Weights of a small mixture-of-experts language model, trained from scratch on English Wikipedia: a softmax router.
Below are experts of layer 9 (counted from 0) of a mixture-of-experts language model. Rows are named up (a neuron's input weights, with its number) and show model dimensions 0-223. Each number is 128 + 24 x the weight over its row's rms, rounded and kept within 0 to 255. Numbers have three digits each.
Before each expert's rows: "gets" lists some tokens that make up at least twice as much of what it gets as of all text. This comes from a sample of Wikipedia text that the model never trained on. Tokens count by the router's weight.

# expert 32
gets: " at", " to", " in", " won", " At", " aff"
up0:113134172105087171143097121115150110136118144130136147098087145107126090126129101111116132149126134180103120137100139104170132168168141097142132146129113149091167120110132119146171121149166097148135107198143120127103111128185138112140096118119087110130129134197144172105150134135123127123109140169174116116145049075114132095115133125156139148113121113103161137181105107162079136140130132132107114132138122157134143146148094131118116140083138122132150091156129158134126151151141135154145131127124146157092108108117134172142107152153089131068114120110120128138121143184114141093147128148123149117126107122106130124144122129121181114097108124117138138098184103106156124126143

# expert 85
gets: "\n", " H", " L", " S", " exp", "H"
up0:126146113135126152110155104117104113110129128147103132148149100084124116076103076126145127140149120121141170124132143111153118122123141141111113146104161121140122108146155116098145118130106104152116119159175119107073125152149143136180118140150121143137134113132115132127155181109165154107128114144098109116140100133129142122110072129091115148120152106119123189138128165137124111155131113150173119153128162156155119131122140139166099153126157147116128105117144135140182073138179124175067144127133108074102125098099148129136111177118133172142141111121121136121172137117084103114097131123105126126135138135120122066171119108102109127166073132085110139126108171113181121181117

# expert 20
gets: " the", " The", "0", " a", " his", "st"
up3:117133175140152122147136119115162086132151123097126135110174153161160157124110188144080172164187114121143144123095141119080118122136140092090148122126108155153099148144114104123129128121128123127119134119117128135114137127114126049117139125114164137113147163126088117123171160192146134115152121111109103134141123183120138104100135141120124135069101128114091136123161134113106134129138132169136125065170141157140118127122154090146121108137140088129143120129074113117107145153120095100130119094163151152122142097116138146131131130124160187124125082141127150114107151149126138121138108134141095139111075113125150114078140072134159125107152129174108119088135107110122113158130

# expert 35
gets: " in", " of", " to", " from", " for", " at"
up0:124093147152091108144122138145126109154136086190109114161170112067141153106116103098132117176120131130115120096109126120162110185125115141084123115090141117115110186168147131140108130156078143117176090150130096140118174185137120087137134131123154118097133140122131112097069150139175168174137063116108112143085126118121137134148101129151149177133118123131141132130146089140112124126119123144135143143123154127129104086147097110109165089125116129116109144072088145152104097118136146146121138111122166157128157126130117119108129103129099117093112120123131131093106142114138161140156133146155086125150158131142179120133097118143124109147132144148118122170105133145138136086126

# expert 24
gets: " P", " p", " F", " Y", " fl", " t"
up2:155141157128101129136117095108110133161110096120114115090122142093115111100167089157112081145129115097113138161117124160161139117113173148152183141146106139116148131144135124129113156127122088142102166133141132161157099155125100103147144114136136143147106128170076152070110142092188122142148150111133111124152107148174152142138126126118105203165130135174112103145122107099109078150128139157133137136111159144152076110175110180091132131130143135140117110149161120128146103154114113117149134087120095136133157140101092163133114114155135137080149151108145091143157161115113158119146152131135132099127123157136113150126120147096110161085107120086082110104111119124127124117152

# expert 48
gets: " ", " Man", "s", " there", " years", " San"
up0:116113162132129159145156101160157105150151147108132102139147191088126119098145079137109130148123142155108111143096118124112138162182129077118104103152102152097153126141104142095110152130117161069135127135114150117099173092106112139110104115099173159157198126130143120140120194132143169135185129148134122116144119136121123140127152111111112135131127111109141129163146113116099184141138146141079145127202168117109100146141101098123112116142128113138152152085100113136130133114085095135115095146122124165189136101127128125124150110138125142129147115150134125135152166116143117101135141136129141129131104110119081114110130101139134100081145108123115096090146173105122092132113

# expert 45
gets: " in", " of", " on", " for", " to", " from"
up4:135112163137117133128167112117116149098154116144146147176193108152187102140070109121143127141118158124154147136134128129114115134111134146080155139145067131152057131135147127099098082134141128124157093112152109115155109121109112088132158123158112128122178135168153110157088150155148091138093143138114150121141104125151113124167117120136155124138085151090114154127103091127090128138145148196156158153119147112114155133144124133150117102132134154141094101138134154114141125093117112158139140099126121140118106085119123143155132107142155158129146125141143146108141113156114115134089125137118089079162140119118116118121151128111029098136138113117142132080116133123098143118098

# expert 58
gets: " Mar", " Ar", " F", " No", " L", " R"
up0:172133096164141110102103174138104094134138096125140076129138139127121145138144133194071099158128132151165105135092092152105071120092160084151114105123120155113140175116120111104101115144121122142144103153119142140154133147110160130119127106122156156112087095115136137125145121146157136100088100136109135120123135148126092123124163081124124120118128149109121128135145077137122179131146132096109096038091126127110149099139112110153130126140142068163145157176124160131107163090155124137133129128151175141109146144136125110126117091130139131145147143149144164091136142145130133093147113147133099145121137137146134124119142118125157076195138128134094153147112131109094114152131

# expert 13
gets: "\n", " \"", "5", " j", "6", "4"
up0:133174160117146144042109133146122157137126115162142153140174101119139117100123145134123130124152130149138174128115107145114181101103122100111113127116173131129082175141132127066111118128121164151136067157115159105092149104134156099105150112182119126148138131096172139110136144113115128081130123191125134120085108139145175100121116092113152134121126107161125134122144132123144120099113153123114134082108099125142155136126150163102157124133140130120117137094115124133138107110118156103127128107148113149164112162132127097119133117123184117129109112144126121112137152143089108115116149121105136151164118092146134121101158079111136117117061100123182143142157182107081131139118

# expert 4
gets: " T", " January", " October", " R", " July", " June"
up0:093150166134131121137112133124131103115128109137148130130145116070122171119146133183095118123116122129155146122096124099135075124135131112126141090120178146101110136164081083109114108130109144122114149171144149129134206123133149131165144111115152131159151103141104128075141164099118106144128093133102095113074114109104146142135104126143084119098107115112160141126135085125099080081122146145176121113140115150139153145125066157145173141176097135135118073113143136137130129114114128150141123108175142149120124151119132100110156109148166153119124112122153072108108142132123154096140155144108137138132122142124170139143154112118126119149119127088099116152133104155083114130189

# expert 43
gets: " was", " is", " B", " J", " were", " be"
up0:127076119103127118080125152151133111137147082137118126074109167134140119111137097141131128103135072104137159090148147115094135187079132125118159185097132159146152150112129124111137098146175076136125104118199123156148146136134066130125108148150156156104136131123123162143157120108123135152114116110123117133150159068117102126132122123146141165140121116058130122132106159129124160174124124110151093142107095137122129112131123108120142172119144137096148133123100116085107157154133104144102119130142169126157142112113132091126129121148144092143123139140149142119131116108133114131142139172123123129182102157113134107171122160090168122137143125113122101146075097149091092098125

# expert 2
gets: "2", "M", "\n", "j", "5", " M"
up0:119157132159117156061167146098118142128165122145115129129125116135109098104139126098155102189119091146124118131135105103109167131109099105156104107139146126163127170116090107170098135102143121149150109114177125132147128114155167102131136125148092104188164107151112134141150145159153123121073110163129142160112108139150136101122128132136104140145118123149108114095121160114142109123147113120106118152138083128118137162117107130135141136102072119113111121105129179131129124160136146103165137110115179131157097079120137163132147195119139138097131115133119168148091106108117164119158144151060157160183118128145149104146108158141139095088146148103119126118136151105142130137162

# expert 63
gets: "l", "\n", "el", " b", " L", " Al"
up0:125134115109111120137124122078115105147141141103126120121127092105130122126097152156118154126148137099149137172079098107138120101084112124128163144149147138126104131126139113091125151151132170112085123092120126112143129157112146137114121111142124116152080131161124115086072177122170105141155080115154166137131078136141139119109144086144134134165114096101165102121115097092098103166123078132128147124186112153165137151142100144137166130115114117176128100134151142086158156170128136128136107125112082136112130171116158127101138135129117140115148122065132164093141151124137125137125123159117143149087139086099108147117124109145122188144105124094138151146141138141201144129161

# expert 22
gets: ",", " June", " May", " March", " September", " December"
up0:118097169148094157059131168139151117177126143159139130131134117112140166112131134176065098157147137115141133089127098128139111171133161167107150161124121155136112142150183139116111138130127134131126124152132105121111124161154152108144147117102101154147160132164170129079126132140126124110133104117109117121097113143145153117163111092127096136127121164104147129148157102131109128087131115143127116115137136114143101142118100117120112124176163104127104130131099125108130142158163081138123129106125134150103184115119131192096141147143123146101108141110144166129145162083104127086117119146130117056058094149116129154085143121095083099129105142096106140129136139124135151102162